config.yaml
moe_layers: [0, 1, 2, 3, 4, 5, 6, 7, 8, 9, 10, 11, 12]
routed_scale: 1.41
balance_bias: true
vocab_size: 8192
max_steps: 6241
dataset: "wikipedia_en"
Below are experts of layer 3 (counted from 0) of a mixture-of-experts language model. Rows are named router (the router's row for the expert) and show model dimensions 0-255. Each number is 128 + 32 x the weight over its row's rms, rounded and kept within 0 to 255.
After each expert's rows: a language model's description of what the expert responds to. This comes from a sample of Wikipedia text that the model never trained on.

# expert 23
router [185  87 113 160  90 157 135 186 164 135 168 190 128 125 171 106 113 139 153 146 109 178 124 161 120 118 145 125 126 112  70 143  87  87 120 145  64 169 105 125 103 103  83 151  96 164 149 146  70  70 106 112 145 170 123 137  77  84 127 163 101  99  72  94 122  80 124 133 118 128 118  77 171 138 113 145  69 106 180 205  66  74 152 116  90  92 107  84 123 107 182  86 135  92 156 126 147 139 158 162 146 121 180 106 168 152 134 111  85 131 159 159 105 115 118 142 108 194 201 121 112  99 139  63 108 139 123 175  84 176 106 117 182 111  76 165 142 156 140 128 111  91 167 101 165 163 152 119 149 112 143 126 127 107 122 141 130 110  42 137 147 155  92  78  68  94 135 160 149 122 166 156  84 137 170 147 100 174 139  89 134 131 144 169  72 146 129 170 137 153 147  84 120 133  79 149 127  86 115 135 115 117 198 159 132  96 128 165 105 154 131 198 165 130  93 161 135 117 109 136 115 125 149 184 102 140 174 125 118 127 136 163 154  93 146 119 122 110 147  97 161 147  80  63  96 157  90 176 150  58 153  90 141  94 110  99]
What it handles: Articles and determiners

# expert 17
router [171  83 118 106 144 173  92 189 112 119 121 145 188 167 159 137 117  46 160 135  76  86  85 142 162 147 195 163 137 132 133 112  54 112 162 141  96 128 114  82  58  98 129 120  87 168 106 172  95  35 123  85 146 144  93 147 181 116 144 185 105  72  90 138 156 133 114 130 153 130 135  80 136 159 132 129 114 150 150 110 116 133 144  82 111 138 110 108 154 110 129 105 132 119 119 113 112 219 130 161 168 118 174  94 131 149 162 111 119 105 126 140 105 141 189 137 126 137 155 131 136 109  95 140  85 116 103 137 119 162 170 146 143 132  95 130 157 163 146 123  84  61 122 139 161 181 159 179 143 148 146 156  94 125 109 132 165 165 120 139 165  84  96 100 143  72 106  86 155 113 145  80  93 131 109 168 107  88  71 133 131 150 163 118  66 109 176 142 146 149 192 119  81 129 136 136  93 123 133 202 130 210 178 154 162  74  93 128 105 114  95 144 169 166  69 141 134 133 115  82 108 107 118 133  78 128 137  79 129  85 171 167 149 125 112 103 126 132 138 157 192 193 127  63 135 128  76 121 136 119  51 152 153 125 114 110]
What it handles: Prepositions and verb stems

# expert 18
router [123  90 117 157  99 161 100 135 146 129 165 149 116 159 152 105 135  93 140  63 140 213 141 151 120 149 147 107  56 115 131  98 114  98  92 150 100 147 107 122  56 118  65 103 113 164 167 151 131  75 104 112 146 159 105 150 129 116  60 133  51 102  94  73 188 139 114  92 137 114 177 114 145 167 102 187  92 158 165 154 118  92 154 101 142 123 140 106 126  70 187 125  84 126 179 166 109 119 136 146 165 168 133  98 150 140 152  84 140 128 160 170  77 116 160 146  97 138 152 150 133 112  82 104 132  70 108 147 113 204 127 122 146 111 111  94 186 139 129 147  89 108 145 110 189 174 150 157 142 140 166 108 112 172 104 108 179 119 138 185 136 155  91 112  95 142 112 116 135 114 133 135 135  92 151 121 118 145  88 103 156 180 164 157 123 205 186 150 156 124 132 120  81 134  78 182  56 123  80 118  77 174 134 156  72  96 124 142 116 181  91 102 171 210 149 139 108 118 112 151  91  80 155 113 135 121 161  78 114  91 131 128 142  89 143  79 108  88 169 112 177 179 145  93 150 133 128 145 141  90  58 133 158 133 131  98]
What it handles: Conjunctions and pronouns

# expert 31
router [176 104  73 104  80 149 114 163 160 157 166 186 133 115 148  97 106 109 155 142  99 155 126 123 115 177 185 142 124 164  55 105 106 105 100 151 143 134 109 168 141 134 154 117  77 144 167 178 129  78  96 109 127 168 109 120 177 126  98 161 141 152 153 142 131 107  71 154 163 128 132  98 189 147  91 146 116 161 133 122 132  89 135 140 114  64 152 107  95 136 149 118  95  96 145 128 140 143 142 186 136 134 111  84 131 215 183 152 145 149 136 161  70  67 129 142 139 159 163  87 157  92 148 116 109  96 103 122  95 114  94 113 198 119 137  53 137 129 114 124  93 116 142 131 155 141 152 123 187 155 166 126 129 145 112 163 162  92 150 111  95 102  61  72  58  90 113 165 147  90 131 123 110  77 168 175  90 162  74 143 137 148 139 196 118 144 112 178 138 171 175 104  78 113 104 127  97  99 117 162 127 157 106 132 135  63 159 126  81 186 156 177 191 197 146 126  87 103  96  85  70 108 154 155 147 134 134 125 104 131 102 129 199 140 151 101 109  75 124 107 145 129  87  70 159 167 108 124 135 125 124  97 121 162  65  76]
What it handles: Thousands commas, list numbers

# expert 15
router [131  75 118 126  72 170 130 130 140 187  97 188 152 230 147  96 118 121 144 135 125 172 105 151 217 150 144 207 113 182  74  97 106  63 137 169  96 169 107 110 100  74 108 140 109 147 128 149 108  93 132 136 124 138  72 114 143  79 133 152 118 111  61 160 127  93  95  98 181  94 140 118 149 149 105 147 139 139 159 178 105 115 184  98 145 125 132  78 105  79 157 119 140  94 132 141 165 127 125 152 134 137 121 119 129 186 117  98 162  86 104 179  97  84 121 112  88 186 156  82 165  66 139  66 136 122 103 127 123 195 118  90 133  88 134 140 169 127 172 152 147 113 120  83 110 171 132 206 151 125 160  84  95 135  99 136 154  79  97 171 156  78  72 107 104 139 135 149 133 120 151 109 118  88 156 126 105 130  80  91 162 120 178 102 111 119 169 157 142 158 189  98  89 132 106 127 108 116 133 142 146 168 159 142 119 134 126 161 116 132 107 147 214 179 107 161  99 106 142  80 112 140 185 186 118 159 110  88 115  97 165 161 160  93 105 105 112 139 150 118 132 150 125  79 175 117 109 175 162 130  89 123 140 109  92  75]
What it handles: Parentheses, months, years

# expert 3
router [166  69  73 127  50 134 127 192 136 167 126 143 115 169 145  84 151 135 165 141 123 120 144 147 145 123 191  99  68 194 111 101 120 121 161 177 116 161 117 109 101  99  98 113 120 126 174 117 109 102 101  78 173 157 103 139 122  85 135 136 150 131 137 129 131 115 122 104 126 111 134  75 134 141  96 150  88 135 171 176  92  97 151 102  95 137  80 131 111 154 128 121 132 128 114 166 120 201 135 175 161 122 159  52 118 133 127 125 118 159 161 177  93  94 120 129  60 174 173  78 109 120 134  92 115 137 123 158 112 123 117  70 178 131 101  95 153 229 154 194  69 104 182 136 134 161 148 174 149 137 161 148  76 122  79 146 129 105  75 126 119  65 134 123  90  83 135 160 136  76 191  82  87 108 152 143  71 117  79 129 148 138 166 195 115 138 166 158 109 153 137  80 143  73 106 149 108  98  77 107 139 129 166 162  91  93  99 117 137 123  86 166 148 128 150 172 147 120  96 106  85  85 146 115 138 175 125  74 101 113 132 147 163  53 160 113 121 142 142  63 160 127 153  66 149 152 103 122 141 106  98 111 160 126  88 141]
What it handles: Prepositions and copulas

# expert 7
router [143  84 102 119 103 142 130 135 152 125 108 142 139 169 184 111 147 124 163 109  97 120 111 121 136 169 110 184 110 118 126 105 115 127 139 152  96 128 107 115 117 109 141 142 121 190 154 158 103 117 129 105 131 172 110 169  87  77 125 145  60 122 106 142 138  74  88 114 141  62 156 104 104 146  88 174 142 100 165 178 135  90 141  82 124  77 140 113 139 128 145 142 157 127 127 134 135 158 171 195 158 129 135 134 114 151 139  81 109 153 118 161 153  83 163 165 115 106 170 128 134 141  72  78  73  60 109 201 112 164 118 106 170  86 121 114 168 195 134 140 102 126 144 119  92 150 140 137 175 150 113 132 116 180 118 105 145 120  98 243 118  80  79 123 124 117 113 146 163 110 157  82  67 101 139 148  73 162  94 119 202 191 190 140 112 127 184 156 121 194 171 121  98 196 104 163 126  88 105 137 159 110 154 153 157  96 117 114 112  89 132 134 173 158 122 110 162 100  58 120  90  93 164 109 171 171 201  98 118  69 134 179 117  98 126  94 121 110 157 103 141 140 145  75 119 152 100  98 127  83  60 130 182 102 114  83]
What it handles: Main verbs after subjects

# expert 8
router [129 108 103 112 116 152 120 146 161 149 135 139 167 173 134  99 135 124 162 102 104 124 142 100 153 130 127 187 139 185 137  95 103 122 121 131 125 115 138 111 123 123  85 175  86 175 169 148 129  96 126  98 116 140 101 185 103 104 132  89  93  98 109 124 163  51 105 135 138 104 100  95 136 162  82 148  93 109 185 174 107  85 183  70 127  90 129 103 147 117 138 108  82 129 130 112 195 129 133 141 120 164 142  62 121 191 124 127 109 162 114 151  95  38 118 135  75 156 158  87 175 112  79 111  58 110 148 123 116 117 107 157 167 127 119  85 144 164 117 171  72 111 127  68 117 160 185 191 142 132 144 158  74 140 131 165 112 127 111 154 159 126 119 151  86 120 100 133 192 115 132 119 115  95 122 196  93 117 103 160 193 163 162 126 101 146 140 159 114 167 105 126 121 103 101 163 148 101 130 164 121 125 198 122 143 133  88 184 124  92 130 138 199 155  96 160 105 110  78  59 125 118 167 104 139 240 158 123  88 122 127 138 139 135 130 135 144  76 142 115 179 114 126  99 154 218 114 118 125 120  41  63 157 133  93  97]
What it handles: Plural and word endings

# expert 11
router [147 119 119 131  95 183 116 146 130 189 222 201 114 122 121 108 159  83 138 130  78 164 119 147 108 157 145 132 121 165 109 141  59 123 131 175 110 177  75  85 100  88  84 145 114 202 147 121  88 108 132  96 150  77  96 139 161 166 106 176 117 126 129 158 154 138 159 176 141 121 158  77 160 151 130 134 104 128 141 159 108 104 139 122  96 143 159  83 120 120 109 113  96  64 169 114 142 128 180 187 127 159 134 104 143 126 141 127 170 162 156 178  95 126 136 134 108  97 168 108 136  76  90 103 106 117 108 162  56 145 102  56 128 111 125  76 156 128 117 108 153  97 194  91 116 157 163  94 139 129 160 141  85 147 114 103 153  89 121 148 160 125 103  79 124  98 112 184 183 124 158 128  97 100 119 159 125 112 134 117 145 161 181 171  78 143 147 139 164 167 154 118 100 126  87 186 123  60 113 222 135 173 114 116 114 144 135 153 136 183 105 128 138 174 146  99 107 109 142  96 111 102 167 113 139 164 119 127 116  81 188 146 194  77 119  96 102  81 135  93 169 142 149 100 165 150 134 145 105  18 111  78 115 132 150  97]
What it handles: Given names

# expert 22
router [ 99 114  83 133 108 132 123 190 123 185 130 168 170 194 162  67 101  65 114  90 110 114 175 134 115 117 113 172  62 158 126  97 140  85 140 159  54 126 100  89 126  97 138 149 114 125 133 165 130  69 136 110 146 111 103 145  68  74 109 106 122 136 126 116 195  97 102  84 183 103 128 111 180 159  81 166 101 113 159 162  94  94 170 120 128 153 117 128 175  60 161  89 109 135  79 111 127 153 182 101  97 119 121 152 139 118 179 147  50 128  92 170 101  74 110 129  85 116 125  83 180 116  78 118 109 139 125 213 131 103 134 109 150 114  73  95 166 151 117 134  64 130 163 147 138 164 151 121 195 153 182 119 130 133 118 153 133 112 124 138 164  90 158  89  82  90 132 162  96 109 123 163 140 100 143 167  79 154 140  99 182 122 184 129  86 124 188 197 135 185 108 116 109 150  68 156 138  99 122 130 117 133 148 175  95 102 140 120 104 143  77 120 169 111 103 141 102 112 132 115  70 130 136 176 178 182 163 111 103 129 108 152 176 108 178  94  84 102 133 138 149 158 162 122 117 128  94 140 136 128  80 128 171 104 111 123]
What it handles: Inner syllables of names

# expert 6
router [156 139 113 171 125 129  97 134 155 136 119 146 167 161 112  93 121 101 119 111  96 153 106 173 147 148 164  95 107 144  95 151  88 140 196  95  82 172  95  90 112 140 140 151  49 159 170 154 103 116  77 109 215 184 108 128 162 135 130 166  84 106 108 142 147 100 112 124 176 141 159 103 163 154 149 167  84 105 159 177  88 142 139 106 134 121 157  67 139  93 142 115  78 159 121 128 146 163 103 108  94 153 162 109 131 188 153 124 121 105 164 128 138  99 131 144 121 130 147 137 152 122 134  64 126  70  76 131  97 189 171  91 140 162 120  77 215 106  93 152 147 138 154  39 173 165 165 129 147 139 186 141  97 115 128 165 124 106 105 147 151 116 121 139 113 119 147 147 132 116 170  85 108  80 115 157 138 139  94  96 181 131 124 161 117 145 106 136  84  93 173 112 108  69  85 140 125  40 110 113 178 140 123 155 126  81 128 146  23 104 135 155 130 128 103 136 105 117 159 107  65 136 139 141 143 141 117 120 109  63 140 160 201 118 162  75  82  81 144 131 140 144 120 132 148 209  99 162 161  98 103  91 142  61 114  93]
What it handles: Infobox field labels

# expert 0
router [173 114 116 140 112 195  64 175 157 115  94 137 141  95 119  96  87  97 168 112  99 135 150 144 109 163 147 175 101 130 123  80  56  92  99 185  62 127 136  78  66 132 102 153 125 140 159 175 128 133  78 109 138 177  94 123 152 121 118 162  76  94 129 129 161 121 133  89 159 101 150 119 121 173 145 175  92  84 144 197 133 120 174 122  97 128  96 100 153 115 151  86 110 114 177  94 104 120 144 172  95 129 149 122 185 127 185 118 137 103 127 133  94 107 128 189 100 136 139 172 139 109 156 119  65 112  72 147  51 165  72  89 176 122 129 104 153 153 116 131 107 106 189  79 175 165 183 104 144 117 165 121 131  97  82  94 137  93 126 162 148  84 143 133 102 118  61 165 211 125 164 117 111 124 115 184 118 172  86 124 135 152 203 142 112 151 204 136 163 120 187  78 128  70  87 127 153  95  96 123  75 163 155 131 141 113 129 131 107  99 144 179 134 161 120 162  95 115 114  70 148 110 116 175 130 153 153 117 132  94 127 152 146 132 148  84 131  99 187 107 140 132  82  95 122  97 156 139 107 122 113 118 170 133  94  83]
What it handles: List dashes and table pipes

# expert 4
router [162  80 130 127 147 224 113 141 163 142 127 138  95 170 141 156 105 138 155 113  74 139 106 208 168 156 164 178  77 178 119 137 115  73  94 152  83 132 122 125 122 129  93 159 138 179 145 148  98  94 107  90 156 144 102 156  71 148 138 131  92 104 106 110 165 118 111 118 142 117 115 135 169 177  66 146  92 160 155 119 133  72 195  76 134  90 145 121  98 130 179  95  93 157 114 105 166 156 167 153 118 135 156 112 123 136 150 121  83  91 146 141 128 115 116 124  57 165 106  85 141 134 114  71  45 111  96 136 139 153 138  83 158  87  79  97 172 125 159 167  69 117 120 127 104 233 177 159 151 113 150 118 133 138 124 160 120  55 137 153 157  96  82 131 107 124 123 200 114 117 159 104 118  75 188 151  96 185 103  68 144 166 108 142 120 189 108 167 170 182 165 139 136 169 102 144  84  92 127 125 115 164 141 130 128 104 119 149  51 185 153 151 169 128 144 155  64 100 127  66 154 129 114 114 121 165 156 122 151 125 129 123 162 167 130 128 102 146 147 129  99 155 110 119 139 119 116 123 142  97 136  60 168 102 126 123]
What it handles: Mid-word pieces, coordinates

# expert 1
router [171  79  47 167  96 153 105 162 112 159 151 154 116 137 168  84 112  94 180 136 107 106  96 156 143 170 172 161 128 179  98 109 126  91 128 135 125 137 125  81 108 132 100 139  67 149 151 172 123 108  89 100 147 179 105 176 131 114 121 171  98 120  96 128 180  79  87 152 175 135 134  79 135 161  91 186  86 109 185 177 118 120 148 114 129  74 151  80 109 107 135 136  94 107 119  98 141 126 135 162 141 124 137 113 110 227 120 116  96  91 158 159  73 101 125 169 119 164 123 104 120  77  50  36 101 109  67 170 114 138 120  80 134 120  96  64 161 187 141 174 137 116 167 127 153 157 189 125 178 168 156  95  75 120  75 149 177 110 124 131 131 108 116 140  80  69 107 142 139 117 144 125  79  97 127 149  85 134 131 114 185 157 164 145  75 126 163 167 114 167 166  69 124 134 119 119 107  91 133 152 130 145 194 111 127 148 135 132 108 163  92 126 168 138 116 173  99 151 109 157 143 140 125 165 135 180 147 130  95  89 149 137 194  57 176 127 106 118 169 117 125 148 142 103 122 153 130 186 126  86 100 119 155 133 120  96]
What it handles: Table cell separators

# expert 5
router [146 110  54  82  84 115  94 174 147 131 161 153 174 139 108 111  94 127 115  53  71 147 125 164 185 150 178 115 104 152 109 111 120 128 133 139 105 132 146  42 145  99  38 145 112 149 129 157 151 107  90 121 169 137  96 140 111 112 105 133 126  83  95  91 138 127 120 105 166  99 142  92 162  99 111 153  90 113 128 168 119 107 115  78 162  76  96  74 117 108 168 118 144 109 112 113 124 173 132 124 138 110 161  79 198 165 118 162 137 147 114 167  57 126 143 161 111 207 150 142 122 141 111 116 156  84 126 116 108 174 146 138 121 129 107  87 142 146 106 166 146  84 145 110 134 194 138 124 122 143 169 157 107 140  86 195 172  86  93 143 156 126  45  89 126 117  44 159 139 121 138 144 134  98 175 165 143 168 126 116 183 140 192 172 109 130 127 135 138 158  99 134  63 106  80 106 135 103 112 139 142 140 132 179  98 112  98 178 128 178 137 141 112 125 127 159 119 122 109  63  86 117 131 198 131 156 135 132 142  80 158 116 212  78 131  92  51  86 110  94 179 104 115 120  98 199 137 132 126 109 112 141 165  95 100 105]
What it handles: Nationality and proper adjectives

# expert 21
router [168  88  96 132 101 128  83 141 164 110 189 175 182 193 173 120 161 124 231 134  64 191 151 141 102 128 146 170 122 142  74 131 110  47 162 120 105 170 119 103 121  91 119 147 114 126 110 122 125  90 103  97 138 139 107 160 131  48  80 131 132 118 144 119 150  81  65 115 129 134 155  45 119 182 108 184 125  74 169 155 132  69 144  96  78  86 199  93 115  83 170  96 124 113 164 133 148 136 159 155 115 156 136 108 125 122 137  85 142 106 107 146  97  90 135 139 145 158 107  67 178 144  85 124  83  87 116 175 141 155  80 108 188 110 106 136 196 174 104 126 120 103 187 118 133 156 159  84 129  97 132 120  76 155  83 152 134 115 127 134 143 142 104 110  85  95  78 128 179  90 137 115 122  99 172 165 100 119 136 135 205 145 218 124 136  99 173 172 207 126 156 119  50 132  99 168 111 132 131 154 127 131 167 145 114 110 115 143 138 138  93 106 129 161 103 150 124 130  67 126 163  84 128 152 116 162 129 117  84 116 120 134 160 101 124 111 137  99 152  97 127 134 151 146 140 134 145 159 161 125 102 131 154 117 104 114]
What it handles: Final letters of names

# expert 29
router [206  90 106 153 111 152 117 130 143 162 124 152 146 141 143  79  93  77 120  82 109 159 144 148 139 136 148 137  78 136  75  91 133 123  92 171  89 101 143  94 118 123 104 140 102 193 175 139  96 105  70 124 135 134  77 160  85 141 116 216  63  85  85 145 141 133  98  89 141  79 165 116 155 141  95 158  74 140 146 127 118 111 105 123 139 101 121 127 132 132 171 130  81 102 159  83 125 148 179 161 154 139 207 100 128 135 152 128  72 120 140 185  90  99 169 195  70 136 134  92 159 111  87 105 154 122  96 112 135 156 141 116 129  83 128  74 143 127 140 184  94 102 156 118 187 179 161 154 147 126 175 110 108 127 129 158 166 112 113 157 172 129  83 124  92 118  93 212 132 106 164  91  70 106 126 142 126 194  62  79 152 134 141 158 123 177 143 163 142 155 180 104 104  55 150 188  86 134  97 142 164 126 115 123 122 106 157 141 106 144  39 189 151 135 139 122 117 113  91 126 122 120 113 139 142 149 193 140 103 103 160 180 151 123 116 134 118 115 151 128 168 141  68 149 121 150 112 117 141 124  74 133 215 112 107 145]
What it handles: Word-initial letters

# expert 25
router [111  72  97  73 129 130  97 165 152 140 164 124 136 164 138 127  83  92 165 102 112 174 131 157  88 149 135 213 114 139 106 117 118 102 100 123 129 150  47  63 124  85 105 178 111 158 160 173 121 111  89 100 117  91  68 157 141 102  74 133 131 115 157 134 171 144  79 123 183 114 184 122 126 161 104 153 122 126 168 158  98  88 150 105  95  82 152 118 110 125 116  91 159 141 136 111 156 156 140 114 142 105 147 123 201 154 132 119  98 112 133 128 113 122 211 138 133 181 124  81 122  98 115  90 132 138 146 154 132 194  80 104 125  50 109 109 175 152 117 126 137  51 146 114 155 158 162 126 141 122 182  93  74 165  85 124 165 149 104 150 123  94 120  99 113 145 157 162 152  77 149 109 143  63 123 125 132 136 109  86 145 134 183 152  99 106 152 156 194 159 156 144  42  98 112 125  86 126 107 149 152 153 111 122  87 121 125 152 142 172 104 139 145 190 116 140 101 121  60 152 125 161 153 139 112 184 158 134 103  78 156 168 197  96 107  92  74 136 122 105 154 197 101 116 138 140  79 224 167  90 107 141 119  94 125 115]
What it handles: Name-initial syllables

# expert 10
router [138 119 167 156  86 147  91 121 158 154 121 110 129 154 172 132 121  73 155  59 132 203 143 141 180 154 220 135 100 137  95 113 115 116 114 133  97 200 125 104 105 130 144 156  94 177 158 139 135 110 102  82 162 117 110 148 142  85 137 171 137 114 125 141 102  93  85 149 146 153 137 119 128 201 136 140  95 115 175 194  80 111 142 127 105 117 111  76 153  83 130 153 119 115 208 128 109 149 149 151 133  96 189  90 140 177 168  86 114 110 131 161  80  99 154 210 128 111 164 112 133 137 121 114  75 136  70 157  81 151  80 114 137 104 146  75 130 149 124 123  60  87 189  69 109 152 152 130 155 204 138 109  96 153 139 136 175 114 119 196 137 110 125 102 106 131 129 136 153 110 155 114  95  81 177 152 123 151  51 140 152 161 144 153  98 131 166 145  97 163 158  61  84  93 121 136 160 146  79 192 141 123 137 147 132  96  80 119 111 124  81 126 162 127 106 148 114  92  47  95  85 132 145 112 127 148 175  80 133  83 110 129 114  90 156 117 103 121 123 128 153 137 124  37 171 133 145 175 163 128 114  95 147 102 100 122]
What it handles: Prepositions, possessives, quotes

# expert 19
router [154  63  84 150  79 113 130 159 160 214  97 147 135 137 180 111 111  75 135 105  94 111 165 112 121 175 159 142  88 137 103 131 121  61 124 124 104 161 132 116  91  54  99 161  94 138 146 160 109  63 134 118 130 137 125 170 146 142 139 151  91  72 150 145 142 109  95 156 136 117 162 140 200 175  45 143  79 107 141 139  95  77 164 104 142 119 127  96 124 122 120 118  99 140 155  74 129 141 136 162 177 149 136  91 138 156 181 126  98 128 140 149 105 102 144 145 110 153 151 102 173 132  80 118  78 116 132 170  95 115  89  85 147 124  74 134 197 164 171 136  81  84 140  72 156 146 144 144 153 120 157 127  72 142 112 165 155 139 110 196 165  81 106  96  74  98 112 122 172 100 140  67 127 107 173 163 117 175 108  76 202 169 148 154 111 153 188 142 116 134 152 138 120 128  51 152 118 151 107 117 106 181 184 164 145  63 170 115 112 155  98 116 181 151 150 152 117 134  87 135 121  74 159 178 151 154 169 112  98  93 122 166 141  63 119 109  94  84 130 118 130 151  90  55 136 126 117 116 143  91 107 118 120 111 138 100]
What it handles: Clause-ending punctuation

# expert 30
router [143 120  58 129  82 162 107 159 137 185 181 158 164 181 177  90  87 127 172 174 130 149 178 116 106 170 160 164 123 139  79 148 122 136  84 105 164 164 121 130 114 120 145 142  81 214 142 150  89 144 108 116 169 174 106 157 126  86 136 151 125  98  72  84 157  93  91 126 145 130 146 107 166 150 129 192 109 132 137 156 109  71 153 103 136 119 153  85 153 106 151 115 140 140 117 140 112 143 200 175 147 156 131 108 155 145 155 178 144 103 150 157  84  40 135 147 106 120 162 147 130 108 109  68 112 137 110 153 109 153 111 147 139  93 125  74 185 188  97 162 131  64 134 119 144 143 129 137 126 138 166  97 112 118 121 118 169  84 104 161 140  67 152 139 140 102 110 101 144  97 119  78  98 111 151 148 127 109 157 127 152 139 119 162 119  89 171 150 147 164 128 100 119 148 134 135  76 169 108 140 164 135 135 178 124 113 121 137  86 153 111 113 179 151 113 106 138 114  89  93 145 109 158 163 107 168 126  63  74  78  93 152  99  69 136  87  81  32 139  52 179 191 114  90 158 109  53 153 200 112 110 147 165  96 116 147]
What it handles: Word endings and suffixes

# expert 9
router [151 139  92 115  97 184  91 165 168 135 138 140 180 136 150  91  94 113 134  94 111 117 126 118 149 148 156 101  98 183 124  87  95 145 137 120 127 159 117  69 104 112 113 176  90 129 141 163  87 102  66 114 151 138  87 153  91  77  94 114  81  79 147 122 127  96 130 126 154 146 155 121 124 110  95 176 104 139 131 194 102 114 117 110  78 103 128 131 124  80 170 180 108 112 172 129 159 162 128 202 174 126 181  99 117 130 132 114  91 126 170 111 123  83 142 192 142 146 148 159 196 148 145  91  72 133  67 184 122 162 114 104 174  69 114 123 182 173 155 184  95 111 120  87 120 172 150 137 156 136 120 176 130 157 134 146 138 101  95 173 119 119  83  66 111 115  75 169 147  83 113  84  99 125 105 105 103 193 103 172 156 159 103 176 112 157 167 185 105 135 160  85 130  89 107 146 110 118 101 142 124 162 166 155  59 146 101 105  74 107 164 130 158 148  58 138 122 154 106 126  98 163 123 150 104 148 150 113 158 120 144 194 127 154 153  56 147 114 125 129 126 149  70  89  82 169  79 182 150  50 116 108 145  95  90 144]
What it handles: Determiners and degree words

# expert 13
router [128  57 149  99 110 179 114 157 177 144 159 123  99 172 145  64 120 130 159 117 120 146 131 149 133 144 131 202 139 117  88  62 117 116 139 145 100 150 100 103 118  92 125 153 106 153 166 164 143  90 145  91 153 140 111 167 121  70 146 173  95 112 128  98 146  61 106  85 139 131 169 129 171 154  60 165  72  88 153 126 117  76 158 128  88 135 148  69  87 113 193 121 119  70 106 147 144 103 154 222 146 122 117  95 197 171 158 150 131 120  99 172 112  90 168 168  77 150 138  63 174 163 127 101  63 130  95 187  80 133 144 112 167  63 106 111 155 161 113  96  93 114 200 117 119 164 133 105 168 109 165 112  28 125 117 168 166  68 110 151 169  71 122 111  86 113 107 186 150  93 127  75 113 120 148 150  76 125 143 123 165 141 129 166 148 150 165 166 175 140 128  90  76 155 110 130  84 129 120 152 145 148 136 118  96  77  94 157 104 115 126 109 187 159 132 152 115 126 120 119 162 101 150 116 153 154 148 127  82  77 119 136 169 123 104 119 100 128 125  92 130 141 111 136 159 131  88 165 143 109 109  94 146 111 116  98]
What it handles: Digits in numbers

# expert 2
router [134  93 149 118 108 140 100 139 141 181 143 171 129 141 119  97  83 122 168 151 114 140  95 126 108 141 137 132 117 139 147  84 125 128 164 145 121 114 161 109 122 127 127 135  89 162 201 139  87 146 113  68 132 118  92 134  91 108  83 135  80 140  82 129 124  82 110 125 219 108 185  85 163 140 119 176 125 148 151 180  60 113 172 116 151 102 119 108  99 124 151  56 126 128 144 153 160 129 138 130  93 151 139  86 174 140 143 127 148 126 134 130  89 143 167 147 116 154 157 121 147 137  93  72 113 133 111 162 106 161 125 111 159  94 111  78 149 152 137 144 141 115 133 158 142 169 130 123 179 164 176 123 127 161  88 127 131  78 116 116 134 147  99 102 154  86 115 137 113 105 131  64 114  43 162 140 131 135 119 110 190 166 220 158 147 127 178 160 120 174 166  32  72 115  91 105 109 106 100 194 131 177 168  90  95  65 115 135  67 147  75 123 172 162 109 109  43 135  77  85 122 120  96 129 142 193 161 114  88  48 164 136 185 105 107 114 137 125 161  77 160 154 121 103 161 115 104 107 164 142 120 135 204  89  82 114]
What it handles: Dashes and table breaks

# expert 28
router [180 127  71 122 105 118 145 137 188 158 118 185 152 180 178 116 125 128 115 119 119 132 135 120 138 159 158 187  78 145 114 110 142 108 145 114  93 165 129 126 133  97  91  97 103 155 181 138 118 100 105  80 139 176  93 149 131  99 103 126 134 150 135 127  99  62  87 110 143  46 132  85 149 148 123 126 119 117 184 132 115 112 140 115 100 100 159 101 107 144 124 137 151 126  93 133 172 183 149 179 179 162 158 132 163 169 129 125  88  95  88 146 100 106 145 148 108 165 189 103 197 121 100  91  83 102 125 138  89 133 134 152 126 132 118  82 153 127 109 139 105  99 143 121 144 196 153 189 165 138 142  89 127 123  99 148 151 136  82 159 133 128 108  72 100  70  96 139  89  71 141  94  82 108 158 118  55 197  93  80 188 160 165 141 133 126 122 140 123 194 160 106 107 137 122 120  87  97 143 119 153 144 191  98  84 127 106 180  79 139 144 126 200 128  83 150  93  94  44 145 142  75 193 135 150 147 116 127  97 113 180 140 113 113 173 103  94  99 163 132 182 125 115  87 142 172  74 166 146 116  79 111 212  82 116 117]
What it handles: Content nouns after modifiers

# expert 27
router [191  85  91 140  94 162 112 152 208 141 167 148 138 138 152  61  95 116 162 128 108 100 113 169 169 133 179 142 104 164 107 125 107 120  88 142 111 163 143  89  90 118  95 118  92 153 128 164 122 109  84 105 157 125  84 146  78 136 110 170  92  84  66 113 153  83  88 103 133 148 140  88 168 111  93 156  62 110 158 169  92  95 125 118 143 146 157 112  98 104 163 111 109  89 144 152 160 147 150 176 135 123 133 118 139 147 130 139 106  76 160 177 101 102 149 167 124 173 136 104 192 114 157  84  96 145 107 148  90 155 108 117 186  67 142 102 147 151 159 167  99  90 159  71 174 212 146 124 173 169 159 113  44 155 123 157 124  92  72 178 159 141  73 109 101 107 113 133 143  79 163  78  51 106 136 125 133 148  93 116 149 173 161 158 131 139 170 136  90 116 137 118  20 128  91 146 128 135 105 132 155 129 187 133 145 138 125 142  71 116 114 164 155 136 100 150 120 121  96 127  88  94 123 151 140 182 156 104 123  60 136 189 186 117  93 117 122 104 151  75 168 151 123  80  93 133 133 142 135 115 102 109 135 123  92  86]
What it handles: Numbers in stats